Experts of a small language model: 10237 steps.
Below are experts of layer 8 (counted from 0) of a mixture-of-experts language model. Rows are named router (the router's row for the expert), down (a neuron's output weights, with its number) and show model dimensions 320-479. Each number is 128 + 24 x the weight over its row's rms, rounded and kept within 0 to 255. Numbers have three digits each.
After each expert's rows: a language model's description of what the expert responds to. This comes from a sample of Wikipedia text that the model never trained on.

# expert 1
router:139132140153162137145100092157087149132142100109114125179106106144166116132155179119146112103124139141095141110135100144109107122140134159130090099134159159131120134158125141124095094134129094160107133145134124143123091124158123132144119170142109100134113128118104130134151175126112174136105159116143101135116091116127174128147080166161083127126161134141125171117144139141129133105148116122120135148105099108113080169118122134128096095121189111121104109147104135133148122102113142
down0:117090112072160117111131133139108117107128098148143098156121138127123120114135120124117096146090115165088104148167067070123118156144142140177135103182172110121113100148144158160131160109128161104130110137179154158125146171148111144136157093103098111111172094114132078128115136152174088096101124125133147130128136139129168144162134115102176148086122123144126094148102133152122125112152131074086113122149148120097138159120140132132124146146108156109118120138180159152114169101130151
down1:148118118157089163099158159128146159151145119144109142155120111093149121146128138118107122125118142103109123092163107103108073117072136099100168129136156148126136143142161141182070147126115134123132168164163181136184101137158090143131154168154139146108143110124152092121105152088108135128124135131112135138137110078101139141147126126120118123097105167115148142092153121127143150139128130114076149131147107146135115147156115140131148123139109095097140137114145119157151132149113116
down2:118135128196126126156146146120103115055102110080140106125133101137129128126138151140114123115107119135096103161136148169140113163171117126100166135129114132110136129136108148084091108105096133100158146139143146111172174125122143116132094114127139143133160133132110099099136161151133132105136077099140126155131159126097114155133156066152140149120105130136168085112136162141137118110135129123137138139132123132154108151157108146125139120136105136157091110091088138089128133114121134
down3:129125147113116149095108137106142141144107121101112078102148146110096160103121142120131067124097147124124108202095087105144119144140113113130127099095119110167135142122139162181108155137112099117140103121084131117112084115095113136137083141119153108130123115153129088084133084116146145166136122147113147174081139126163117125131093135111115094197152115118109149152152190134142135120152134098167131142115145122132123061116118144097120113126145141143105157113125143158132087078130131
down4:203128126133118167117132118117124155131134140158123146088149083153120124118136124169142118128134097166132142156093102127119150110088159168104151131080157149105153086138140143139157119096105080125129093147144153096140085124153120134139143103125166111163092133094128132112137162171079134138151133118198139132135180138108103144157147090122116085094151115111170118125141117117138166128126078135156122146122093119139088111134158096161141118113162139139126115120110116167134110145164119
down5:141145119097116122132123145086108117170136134135143135118176151094108130123131161116117162067146135128148139131090134113152127123093152135134100152119116147108139147146132120127142171148145149131132090137118120124101153106150103081106173123109157119150124142147116137148113115109119134105113107169123126136138105092140128101109115125113135113119131100106121084145100145132141098145154112135104165139139116156103159127087141093116146136148087144169118152146110076106078109131140123
down6:107123104149139134139096134095131087137116129150112108113119104107162114137134126121107124102135132163111115130111119089157144121100144091134154135125090097139126126126151166149129111118118132093114118114116111133141125119092153165148123166114109116165138094135148139143114110164131134091182099088155144150119103142129144156106131118077117160149111133107142162171109144207121147117125107150145113140100120124110110066163157101144167113119106136118155173174120177139080125108183098
down7:109149103126104156138135110112145097144110150145120146114142115166099087119127140126154149089127153115160111125117143110117145093153106194156132191104115104153144144103160141148117110152109111130176163128092129147109125151131104136092118102173143128118125182138126114128105103135090115169104149161151107125107108100090099108129144142144104165158119161107104100158142141122109163106121096124147134148102152083156149128119151131123135117107144107128115131102116124086140101183138117
down8:104135159119101110132111100159111168121188128085087120128135160140158150127121139150124101133130130108130114128134120134158112168147172161124166104160146177152143133094118117110085126119116131141108108150125084107104059129188105172098104159121123114118107126182142140083131166115114149077130119091087135125150102090153097068116156120117150106148119151147157117139136110121152115106138146092142120133118123151108123117106100081148102126139128099106126118093130064131139095137121135
Description: Determiners and quantifiers. Articles and determiners opening a noun phrase in running prose, such as a, the, this, these, one, another, every.

# expert 28
router:133171125104098127115129126171194131130136131169170147090097188150116106149142158104106127126087120161129136166074127099137142139145100114089166083145105168134104166080129150120161131129120130103106146107109159146133130085161114123150148121169151167154104155157111135164099109144173105117127096133132099100152086153202165135159151117135143149115141124119140124123121083155119075152169137162139122125102133132162114134139146159126157123123130131178176153108145153132138140137115132
down0:156123131130132151129092150126159125149138118095124143150142110154110168094116122101082116115070134124107102130131118141086156122101118094128108102118160139115119098167130106141129138161164178112071153164090140106126143106137156138145117126122134101111136074111123105090163130129149153160125116138113127119112101118106139102125148126104058122094113125159106158121158083132140118137144120118106119130141109136103107130126082116131083147142145133102105133114148143174136117109117083
down1:108150145124111133132149159117151101107141146121134130173142180112137116102155136150175159142138110116116135112174122063112145139127137144115106120122121160154156125129133123139102122166136124138134119130103117116159178165077143150060104100159135113140147124126113151125135149141078131085112099143143097128142148130121177120121132129144117125160138146169093104121139163129164068142106138154130140154123114160122135082143153126083131140104144097149131144134115149145163116115112133
down2:134132129112152102098094162141132117112077134126100138123154143117110089137129131144152152138130134145152095121125082155100105070163140131132156137120128169099159102099108163101093139143162146133139134095109126159100122121089157124136145127143156112133101157155133120113153126106142149102132155103202110138133121152150196170139136125129150118126104081151115124095160137123176104110116137139128084091106108145118139090138121136141136146135137162129141154201099124088132142068108141
down3:111084132141134179117153121106114110113116132102157152122131118175115181118144133138125134126144104139100159116141164117124162179150167138163183105136142151113101182145128128106159154106156131129134081114142115135161105146113136100118131098109134095158133137169107163154150113102162115152133122163149100142118152151131152158094130140106091129142139115127147140113091174099125112137133120146154145152116120163165088137124130120139101089140119107138113095131108124113124160140151107
down4:127108139141143111121106142081117127145141113122175144154147112111090117164155156154055129106100114161114115098125163095116110167142133094146135188154138124115131118107133118131156170142131150079157174144082101148168164126133124115113176099127136174137115159134126111149114124097127154159157113169128156125109139132137080102166131143155137103103134113108125154127121152143184114078128107128125134054170154129141138148118176134120121146117103143064135116161148111114134157174117132
down5:148146104122110129123186106122121138102189094092129086184088127159113116118145139187089126141161138083153114149090145148115160150146163122127100174105146108130145128149135092171085106133091168077132164140135111106116120135150089100126084122103128125119158101158112084108122179138136125123122147104120143128122112148132124152143158097108160128111091131161123119131160157137149160140105134135131099136108127140079145136113092132113140112104167123128107130099152110122086161125116111
down6:119143143144144103157162176135165162119121173120121171095108149122129090134131147098155144142164109063096152102136121163118133148116143158146164141119125167131133126162133160100136165122132120114120175115153134127155102169128195137120161132141129119208146122112081104146116122172120109142160167157154124110155108136146105116139129122157133135130107132083135152137100087101154164107134121129120059083141114137129147111101126138137125132108126139131131091124136158117102103164089100
down7:122149089136119085129170123137142153148131130087125115150155150120151140146136138112122165145159128153125139145140139132161125121179120123110106155134128136112114103145120104097124135066089081118138112151129150155152143092114139149164149134122180157136118115125117144130121137132101093129100144121128153112140114128126164142116115139147149121061105127141103154155115149138122142142104136193120095145145121176112100167105153153118092134103111140111152117109134107138141127148119133
down8:130124105121173126137146091142146117120102117148155134135096125117142135126113130121150144076100100165129125128150141121141124141157100131115126131098137146122143119084099127109170122141128091098160113104102126180171128080168162117121166100092152169141134121086126156144112133112121104101129142160124139137111158121127159106112147147116154097081156122109151157117153096162105143125149132165131099132168155141142100114136168122070154119117115176130132125128153112166129108152121107
Description: Word endings, descriptor nouns. Final words or suffixes ending a name or description, such as politician, footballer, surname endings like -ova and -ić, taxon endings like -idae, plus closing parentheses.

# expert 47
router:141151145127156163118134096134138136161109118162084106154149109144145139139111151136119098178100124098154098118081122145128143129106174142146123152109154110111121094120134133142108114123134103155151143145102113141132121167081150124155149138148096119143149159144103111141106127086111121145128083135117162157129103105134129115151112113106128080114124135133089135167087117156109091110136104149066137086132153115159177113125187132162113119141178136138164120186149134168126109122134124
down0:115137094129122117105143112096109132142138141122136083141137137107138156132145102119116103144146134124145132162085152166132139140171136101109091168108098099092154155111084157113109117086157116141145124139099129125129115120157113130098140143133105106161083136154131102092143135140155161115109134134126151137120129136156120137175089134121148124104148136174136135104163119148138130124146128124160120099094132123114131137134086123137121095104183133080126103107117121134115152101150112
down1:160135140146156090122128152133144110095111120105143114130081108117133080113121159131142103152134119124131163144108149103129144113145124171092151133138124099125140129152095125107123144123090130158119130154137155111134085141146126131145080095117146136141101120149157125161077087122107110160131131143099124139164167111154128140139120110111137142115130093114158095114098091146124195163139137121139128164096101103134132139127114078135130130102157082151094119115128108162128144167127137
down2:109136127096127151134115129126118164127165146083157143133100145164119125071153097144084132061164162128186139090113130099099120102096159091141139100113133144115153147121194085138125100124154123092095125071131113113109127125086152121132116120141125193168129142126103100138111141116114128121171108125129141122161120121152111108103110120129089125103196136140122130062107166131149117133140156135120127109182137115159129162135093151154141152117138132091178167158170121168114130109107134
down3:127070125158180145085161121144138115118126120114171142149098141105114136114147108121106151133166091119129130136150083125099093145130126112134101144112120119087145180123092130134115095183135117129101131136152141138139098100147128120164130147114108126079114136131179164118146166151124128156107135097117120127157163087146171130137172132180137140174131133134128109154131175140171146130122121119077158104093148134093094191085143136092142165087133158159133115115089109155122131134155139
down4:099160139134110136144113116170142130131119083084141125112131144203115129134130149162097124125114141138146137096178111125095098130139106101130105110176132113141089168117150079134104083137124113155113170127109097123116150130108160162140214085129127148127138147113104134138114143163137144165150175088130158099146109086142133098149104056095093140133125157158108141109159145137137102129158117142095129144107139144138159108105111166136095126109109137092089160150132135107169072127127150
down5:084121146131074138111100134131133122115172122151127098130136108146120150106123113164162104129113106122098145109137111181132145172142112112142092118141134153166052141124166127125148180151109109101161123160096096175125148148141102117146110133079137119142140124109129122145100133107128098116136152135111106146098160120130137166132137136114129098127161129119100132123121137132143137135112096121112119106121130116137190128153129151113151113128121094135159106152104103113092101106202144
down6:116120181132106107130132113086103162131103141125124150119120113163120127146120119162127140110074145119148123119137121160103123150108091119134107139089182123132157114104163110145154156133168127098134135142127095123148177112104151123107133137131124109115112156125121138138099146136123131138176137106125095126135180117117142152111107139153113106138112132119110083123104097162153109102114163108154094156160142150114101170120096135103100177155154120135141132127146126145124165098160134
down7:157144117104157140115120104132111126116140117105115154130123112158122128122120154137096122116133126135118138113133125155114108139172140152176135133115124118122113123133110101125149151138095110128127149129136126153119084121107105087126133146096128140082122177146113143156140138164103117147125088113104152120121124122145122146184074099142121161115104090130106128140109071137142115123139086171141134147101147127151162123104165097103114100117106144182139140099157150096145093118167143
down8:137135142157114085140124099123128130121085165131126083138112140117117107135140138141095115124148149158131107114114196111134110107129150170149132114134146133108092084149172140110153186100147133105112122139128152100131163167142101133116143117149114130146096125118068104151124126109134120154149134138102136132113139107170083140136125130126169147155073141122136106126134132153122115134159094113136088109095100126120163096129132155112089135113115130108148142164147114127112115112103102
Description: Clause-ending punctuation. Commas and periods closing a name, noun phrase or clause before an appositive or next clause, as in Man Ray, attorney.

# expert 29
router:116141122132123141140161151124104138113141111171138160186175092141156136162148118168129110168119125147131142146080128139131131140112142137079116144085141067132152077082134108150151128130130106149142117180099088174132138120080139106120088140156103102146120168109140112081102100111135152137120113108110148148147144101101108126145125091121132104086144126117114098145111119148146132117133109121134142092159137137088157124124105129147127158139082170128144119118107106110151138091138099
down0:112125180084118073121110131141120135143139149139154137126082124150134145118118106100119114115139142156088147126117131129115156170115137128062139140118153122123113102096148088134137077081151136132163117087143118134137099120154141161106148124094130093150072111133113142158165133098087075139159159128094115133149196095093128118112154126085138148113100097122132145159097137181131164151105138148133102123126138157165141119142121100152150163147142158141134135070140157117126125164162125
down1:134113118088173118093150203146162122136142096121136166091081164109129096110149082114119151150129151091143104134132134101118137137143133159104155112167107087154132127123148138110138142120152135102122136100091069123120180128133103165111144121143134128160126155149142148116147125095141141078155145125154119127126124122108119138115167143132112098111133135160113128167151112154110089164152100154138128075050180152133091153141173112136160125138170084117159153130129176116119114138160137
down2:155088100135138126149092172117136127084123082107109152144095087114128154133136093162132119190125115150181161123145107121122109159141141117135100133141132092140101079137115087137149123166127148127128137163129122144110107128108137137124137121107116100116120118135161135156100158140124098133172109139121145122162140102129090150171140168160134121102066152160107102159129102123075119126119160157148116120135116120074132088142103097087120170161123119141111113114086157114087172137175161
down3:114154148146121156173125147106110094075113093123099109167130112143147175159125087101107149129113137128087105164108150140079125127165155135146138151088102153151123136129123119115133142148110131056144110097166126117123117151141117157118163123139091121097156169120110161153100128117148066140106135142118113148178120146124125141126124138104133118132124143116146122127127100142157107142080105136076146164118144121131131141101097094117170116125158158165118102135112081098103101186113133
down4:118159161137148130144113126125135158118094097120108140143154134140131136113118118108173128122143151106098110112133170122135134102138142174109150152130141102113115140115064143145170147121127105122154126154142165155129153142152110132146096158085121127107167106189128124117141158141103088150104111129054157125136132112140117146086140133110121140170114136121134117167163112121124138107135137136150126150123113116138112092119145162126126124130155104096082162136153131128130088146111120
down5:120111117125134105130116101130127125100126123172141183106098160173134120124134095168138144162104171158093129112139171151109116145116144127107085142094129149104162147113121167109116141159133160149106140114139144126107110163175127122134137091170147120124131141144124129171149102109130128125126107110139166111150145094107148126060139101103115108096103086154162107122084159119103134145113113157114150101144113078145157148154116129150161168113106122127121122151104120106107104128120141
down6:173162163138127109133097100117120149175171116181147126125111102131106153122131090137103092119139161133138146159113135113133123128096111123103096104149154080145130139124142135184184159134128167128148117144110187116091114136135142100143147097185104102097130150110117161103079088101109110191138149091097113107138123141134121131150095097129092122168110183135094127164144097094127089107154116121141102142099089104120145077130121080143111161151181122142142141136116121133115113122103124
down7:080118120102161124122148128105142136128118121079157133133129110125108109128087135136149099105115139168112140085106078076096105104123104142130149105126096152156134106099097130123129151120085123110102129142110101147125148149147068133092099138133156137113136126102130130145139101169127139146100156074125130120137118118146133125133155085100122139142124143132134111127136150149081150170153125132129133151121129139146122100124152125173131111154140108133150117154128164129085154095121166
down8:122110132164104160135077108158090104121114140160164130150150137096109123109119128104176121124097139113135152152128138094078139155095130128115100136159150107175131150143124127191126166161130184143131151140136194107190142096113091102121146128148144135080120122115105152132145103137146156086137095110149168112145122141108112140128160139151131131129132152145126115127115122125159124114108133121101190141158069148156133096123111126158136104090136121114148128077137169140123136103150167
Description: Coordinating conjunctions. Conjunctions and list joiners between items or clauses, such as and, &, but, or, while, in names like Dolce & Gabbana.

# expert 2
router:075144104110143103165102131147124136124138116086138074109097162128117101187126116099129127129118070135138118086146163136171100135134150103122173132122077104112124148065106138112150140123117153106139092110157134121139129114158151145176139148126137117138101133150133123120140108156119116134133107141153115123158104126155136126136140109146143129129142108139144100140077106102139163150139129085146107148114141106185127127138112150111150148098094155118151144116098149116134126164103092
down0:092135140135144132137129150086129097133133161155134113111134105144170106076154103098122134114093122153118151133166161138172110140144176155170181121119106152144124118085137125074150136075167111129145153131162154110135106137129128128147105134111133156154122089107182142113089141140115108157153099135142110160090113124166117111146141147121155105080155097134145146162085133126128146122104130124146144131120090117152146118164144145137119088142118150123113099114123141112147093096135159
down1:151114123108159145110143130128115131092119141140140170077112122125150179115135125092107156129145145156098096139097120103109133118100085156123127153128114123178115163173147160105145176162111165147138130115138149143134158124114156104131138146166165135137087126122111138133122148139147121137101173074097074114127160133107110155095157139141132116136144098119128174124167105118099136145089126152130132149112117140114133110118125103128164167115099139118151160163115121066124133154103107
down2:116132126141131145080103151122112139137088118134171159153104128115093101081124101118172160142150150130147130121138114111165180120121109138159093130120115165122142128099078127110123149134148126154161110109150103168076122121158160100154135110121117146107125135147124155133199136141141108107135166147140148138140128132137127156160156144211148144129109138162135124177104129135085151179203131111151131148103085127107098170142084137145123126101104133118122148172137154143124113099094103
down3:122097137157131085135192141099169162150142095155120126137134122097161165107131145160158151091110130145119162158113097100147087114132122085158163152125121135126102114148092109131127084102146137158177111106107145087104151146103131079139147104121127089113135196144126124102106099126105163105096128141158103152110155136122138127095095171175130123152103118144130156171142107134123119077133172176151115151087109129149148132141123141097136125118170147058160136110144126109124126127145097
down4:132140155149114095061168099119126137111116073117128128160113122083139166109117138130140144103162105123124095110132125184138148153122184152135118118149144116176149146164141136134150076177125132144117110113188156097136149152102125105161116146091127149099143131112124107142152135125092097132132116070131118112164091136116130126134125102110131145163122161122128116120093116085127100127115119104116131155122144130085104149105120145101112132087128123129132118147119127113110153098115066
down5:124121115125137121166084139138138144152133115150156091110124126061110134118133140145158139144155154103120058092158148148146135127111106127129130150137142138128131136165166122123094164133094139140143146127105116138138137130122164170153139139160117124106155174160187155111192137151116104106161105118179126177159187150100156173158127162087199122117080117133183151101152122113101126155163155136080079101121129139078157157131135113166127079142089131091135134136130127120118153110114116
down6:163163153159145140118182130132152112104170148145158135115131131141150102143130127158139101099098163115111111135129105101139147151157116105125104119141143061142137141137149154112156162135146104133102129129149166141156127120119131148137134111117092159107119138148119125098140129080118131117109110174125106090137135142146120119123127096112146131087138119094151179166095129158134123133091132136162105145107178122139128133180174125123140171165185119122181110141156124142094106186112103
down7:116136149120109123106151093142110124118151116108143160104153148155118123116068157138108154135119158105173142134143129146130110135174117112152066132166159143110161145125120160077148140108093113098131153120124123165119138104129144115106180149195120130178119163089152087172121089115111121155099128132163106111117124141135126157128129118140115113145168126138108125114133149122137136107146135090151107095114099124131087148103173185131133137127122154109130074143144153156146098160111095
down8:124151103161098157149073131113129103152077102131144093170103156148119129109128083107104121154113138120091146117147114163142104146166131139112100092099127137118163137137109132108119104063120115143119142121091170134127146144143100146140122116153098100165101132147147104151165082127125123099166123108094109118106118078146124139167162092151109126104140186143099125129119048151099145119162128107154139141125143159131155111134138148155134142150072147124129114100082125123109109109148124
Description: Non-European name fragments. Word-piece syllables inside Arabic, South Asian, East Asian and indigenous names and places, such as Nase-eb, Huaiy-in, Thrik-kari-pur.

# expert 44
router:109148159144196135164100144144149118089143175113133055162102173091132112113132099101113144131134103148163093146131104104142141127154096141121162079140105124114107082095134109121127103164107186102083120069169118127129195111126114133101107131148113129132104096153144138126135126141105116136167176114114182127113122108178109126121164136105120144099116107078132155111113127111122110157113141129134128126128103175150095122130095103116128181109081145122079188130129142127131169100126117
down0:128113096134117150122138129121128168152082139095156096159101170133169099162116113130110166113108115146136147103145124110116160127127097102124120105111106163138107143084118143117151136112106093116158168140110141172138169071167105117111103170108142108114134148083134096147130105134131090147167108136140168140137133074141127115170142171111164171124118142094126121115175143124101127148137170090074094157119130113112125130092118116096134121125108176127135131129160112147121110083108170
down1:089144153087140132128104185106111117096101144163133128129148128156157151143139114124095110105144129182165110154132109115136163139149094120097125093096125159136123145125110132133143121121097093174137140118108125130094144127131096171137145111096136178169120128115148161121097117136163174158103120131135154135090127110125103169159148148095086159103110135135148107127114150119082144132126130141119124116117148140104135115132111121082110115145164108168145111136157104123142082138112167
down2:104129156134123136115119100135156154106155145134131137144135106167115167150193150103124089124165154130068131146098085138114106138079153123154165131135136093106167114146137147149152155125168132137097116112109122049125154168121116103164100112136135095115120105160130132125123099109118096149140122132150125127139181131106154160127097090120148119087142086064101123137123095130130118108103183140161152139088067160132145076170112138135110120120144130076129147120126073108099151138150093
down3:119123116146162088129173165158146134158151156095097130120170178129146124105128139119133144130139117130120129095146134168112133115153090155103144141190139113117161117105158118101151116116160103170115144130140138083122063130152161157130148134116127128126145136138150125133184119148141153163144137105102123085150153129115145137087134147096114134208127110113166115146154165145130178117128132103135127109156111107124123155109140129153126153127170145141145105109139114123129142124099118
down4:094135077117142189130163147149137063129126122093110150098089125127120152138138198136132162140163135118142129176142172136147154167132121103145125134132136104146133137146168137106115151110093175127121150173123129091129132160100146147127142152111093135151089128142127145126161148117091139120162131122143111122098134155119097135106148135112182166116123071134115139115112111130142131100166124069106109103120167137104086152157145157101170136157153095170131118132099140123138134104119121
down5:131110134129182118172121146147112152128100121138168118185144127119090143087135120103106153141141147168138182125155141145131127116112138153101130099111176148175127174207159133151101078125109147092077153174137131160141112193136142118146127186159123119091107154169097138108152127124156069139156163106124093149133174124167115138129145124132113151126139150159089124145112096085123129114162096119183172147114151130157102116147126134099120144111119140086119160116165169153157134110072138
down6:131107091167100095156139064105127149111110112107169127125115154103137139151099124154122106132117072117117148126127123123110070136107098076157149142122097130132107122143142131100126130093156141109132114123159127120105102113121137096122145161136113151164128136108149119073128128107133136094122117149114076109173158128131177113102098136170132139154069132192142121121091123146131117114158122104102109109089151120108107121139133123100162137126099149122133087078131143124128174104092090
down7:139122162178115124168135137089098142110179130136089157141147122125116126108117134087146177133165124131168167109097110152094107158136147099144142107128128114105095140154138099137113121070146113102129137100123121089138154138099127127098142120122172165130151085122164128148129142116104121107136119124123121114095138104153111095139102146124162128114120088095152119106103140161134133139137084119144159095137156128141127110090136168154123120136179159127103177130104091114126165083139132
down8:124112116131063115127103150160159084143159135115142128110155128139153060146132105134094147134083111178124104180118128122139149103140138116170104125107115127127146158135094126144137134105119121138123164140125113149130064141158140188120119135148173144130135104118137140106126115168139115150130120139111140144174081112134167101150145146122135123110179100149107148107138104131143137145117080146118077113132177146080100097147163125097158124107110132149098120142131127115114136141145138
Description: Common-noun word pieces. Pieces and whole forms of ordinary nouns and adjectives in prose, such as gaol, kebab, freelancing, jazz, alcohol, Israeli.

# expert 26
router:096160140161153126089162146140109110123148129078160127153126103123104103121134143114151124100123110153097135116129152117153094113147104137141146063146137122126087136123152138129120149116136161181114150170131101113142128101127131127107153147165147112106138069085118155120143136172146112100147181107118168088138128136108115078102138132137126130096133144106153150141127114105133093132153168149118133154121119127144151151128089117119125127112093115137082180145137097161138173093104158
down0:106128129119106138120107122141104091122122126111113102115131117132127154095110141115136127114143118122156118143118064164164144132146134142107138108166098103119107124198129135086152099128183098104142130122131146105097127149145160159145117111131112116117100116114148137131163164073134096142141167094159127122133195101101152132166113153143139114144164072112123106127119125157157078123126138149147155120128143108116155125109130149144082122105127144096107100166103125102134081125128128
down1:107154128150180086137177165151139167131102104175165121141145126136111131131155100088100122161103133129154103137137111176101129139115164170123178130142114102115161160153105150145141128080138128099120131141120176108139079090144118152122121159154144120182156120129119155094147116135142165149141125121097124119156131142100179094155113110141156119108114128146088093143114145169116150142165112168108112132117117135138107109137149121147121145095133123148113127118088179120153146152112132
down2:162081105132130115134094142099140146108110202106107146168142113132141150122089107151142172108119162164159188078110128144156145089090153138204101147118155113122117120121106093119077119113134185141150120143132105082141153139174096111124117136160097139132161129097121142152129097121118135122145130123118157109127103146115152109105126157138142157137123121136145146109169116153138137088168141144147111105130137168115137103106091141118126148104166114187137104145136089138093090140133126
down3:125126122139118106151131136180134119124103116137139163172110100139086119140108125101109084147125131146113133138142136102130135104120143136115116088126177131103117154142080108146155118117183126135138121105112134158139118098149121151111146144138108111098128115141108145150121155109149115123146112101105109148048130095120107107141115143186112141112126146162116098143147139141111134114098127125168129114118075128134137179118136084164128101107125124156095113111115132172123109156121095
down4:155100097079132162135151134160113134119107141152117150121149119133123147115076123104109119146159127138117134119122101137180106142104112086149152104143124156112135125135093154101161150106175122101115130113131117143101143156136138094137129121172125167119144146100181130164129134140079096115103111112137159169101114142135101082092125113135133155087128105091143113123124162140183123143177140149101154131136104137120144151151134101121094160133122099091135093164128147167146106117131175
down5:173140140111125144143158153151121095121120133139156129127146164140137152112160057135136097112125126113124127138143113104157154127146107126089098111104128122117137156160115119157100172158127145155101151129162160112125132129102118138121140136137111162133121151134091117164099129140084083104090106108146103136172085167154164073158121130121096122118127084157148130145148161180128115152138184123113129125120149142132127120112135147170128155132115169118122127125077144118157174132098144
down6:094154127139096126105145129149126129153128120080109156140110181102129121134108144098100131173114127109124146119110156143126121133093119121101151130114152148113128104100112150157093137124113112138096162156145124142159109153162160116145110119135144149079135136119105171158080162153127106121162145101126148130168138138129139124121114145128125129150098072107121155111159113124124126176126108148107137154153092139149153085135095124165104110107118092154123101164162098153142133130118166
down7:124128173131053111135075149149113117133130084079119111128107100127121118133149116125158153169153117072129089143152136143106145149130103171149148145104117083168101110153133087139125108117113142132141130103122147131087110122131099142110146131156143115150121139139134085096110131125127144139157150098150120101182156126118114136109115109098099078108121139081126118107085143129165099166129087178104182118120104157155153115117068135118137153111119139102119145110120137160152130123144130
down8:151108171122118128138133151107133099136156164115173112083138114146102136132119099124128103124137131159153120130103133130119102114158109114127137129111119115119080129162111165167137127124131129082155154128119126124128132147133190139087127125131122084117109083163137139130164120126084119125164136171109141157102167099173109133104086089087144186144148145132090125122146116136128133126179101089164128064127166151135153152092151142156151102104157155133105138136150144128112112161119143
Description: Nationality and national adjectives. Nationality or national adjectives after the or of, often before Army, government or forces, such as Ukrainian, Syrian, American, National.

# expert 61
router:116146130167152147142158149108119126157106115106099133171150130133150138138145145132087099128163160153120110166136098114106173166106116166094147117127141133120156069150149140101120120138113091123125121121122122137138177124128115123121116126134134108144090143110114151083136117139115131164136135099114127140125122133125117115159112152146136114187154176097107137149152154183168128166144143142099117148125119156118152118104132136145119179103203121107104104143149149111145117082107114
down0:134098094152133111125164140136119140110093157130141115139149089129123122076159137097140127154117138103112189095122090112147143150109168135124110118112155140126128152149142116117116152130112130122148110127144157095148153121170135097112142153148114119141172149117098143159027131084091114162086110129128085154133147163138147129143112150147117111152135117124149110149083102121109133123117104084141156162138109099130147136069148127101113132117115115119112118094164125152104113124104114
down1:141150161144128110141130096137112106094106085132134139122135133157138170150107141146109144072121101162113112111148157103091121110147144095116118150131118153136138118136170085121109103145073114118114129141117082155135129137142116139131143091095146152125163102096095147117142153156145104108103200115127106122100143158114079143146154127100102107097140115158101149153121076132139121140133109142117164143149174148118136117135084119145086140110139175095183113120144109134156134117144104
down2:141099148110122077120091164134119095139128162130131131138105141101125137139107111146098102122149080106132113103114140076138120153132107112148098132124121056153154180156141107118097069090183129094154121142099197171078146115131129155096146135150111191115122110117123103149162153131093090120101127116137130179090127154139094143128090112084111182123161137134175129149130120144163184145151128146122146145121140155120129121138119144107105114110125139134103114090143171132115132083102163
down3:147133118127102123122143141151160149128130143117131158156125133129111132129108116086113114104130127128112079165138149131122113146124104129183107091098087119153112130106125139119103142124127118105146121156123132152118172171127096093117159077125102130196130195155133164133142121115120110162117136061099103120103137123108068145160151113119084139163213099121165137121102146129157111123145145198115105130132099122125127130160080111126129064125104134112131148135151128141103129121125137
down4:089103148126097079116125142118143119153147095175121157107137095105129145157131113126154152166127111154112162162145138119139131137120128101170132115153117144128103137119127169101128166085092151127139128133138141157096116152130164168108129113101075136111143119093119160106121136136116142114120131127109127121133120142106122108118111099156127145152141111088117147144145097135123199166131162140145140130136145155110154169114166108135138133083115157128113150105150097110135149130123134
down5:165113124095089152166154134132137118106117120131138137120168123151144126081129125152094143128161144127119144118116132137120098172139137113132120127122143119138109134090129128180130076113170107142165178144125138094140145151119146135084102170109174175135167059141147150123111157086161111105116081140119138114109151123137136135123110107151138130121127176150144135121135161122158122122150124103113116113165160150162104127143104146147159100165118153121145107161110136117155115120113152
down6:141105120137107121141117136144130106100087101137113114145130123172147090159171124101108161113119170158155146133081128140122121112119136139101133147153094134113131099108131135148143134168070125159123150136103118135096104098162121125129085158139155096141138149103128113147126137153139130133102127112124104119098094083127184119111110133164145132147131134122141118093172096100148152153116149132124161108107098132173112092166133137137132130118120123140095099162117131116158126152113153
down7:096161153140114100129151106056121150170106143136089124170142151085099147130153115099130147103103132123156112127137113125100160172069095164088118087153137143123126116129145123129131108144107131160099127076109155129146134151099121108106126114136124145102140096115114123090137147121099079134091135135117133145085126150125128104122136129105159094129128110089134084149122157146140121109131135129100105164101101138142131153086140117095113105100150061115108139126128142140111097139120151
down8:147145099134093130155136096165129140127143138130146114153156154126116112149128142135139124104163082132127147144115149106068140128180129144107089130070141158149105091139117127157054103147134115136128103084116145106115101110101176123162186125148144133118089135156104125098083077069203182084147120109109131133122170117162113136172148125154133103111145084123161126080131081102132149055138106104170184131137113148148122073138121133133167095178127152134151097090135130119136099147131127
Description: Adverbs and copulas. Degree and frequency adverbs and linking verbs in descriptive prose, such as well in as well as, known, often, most, is, are.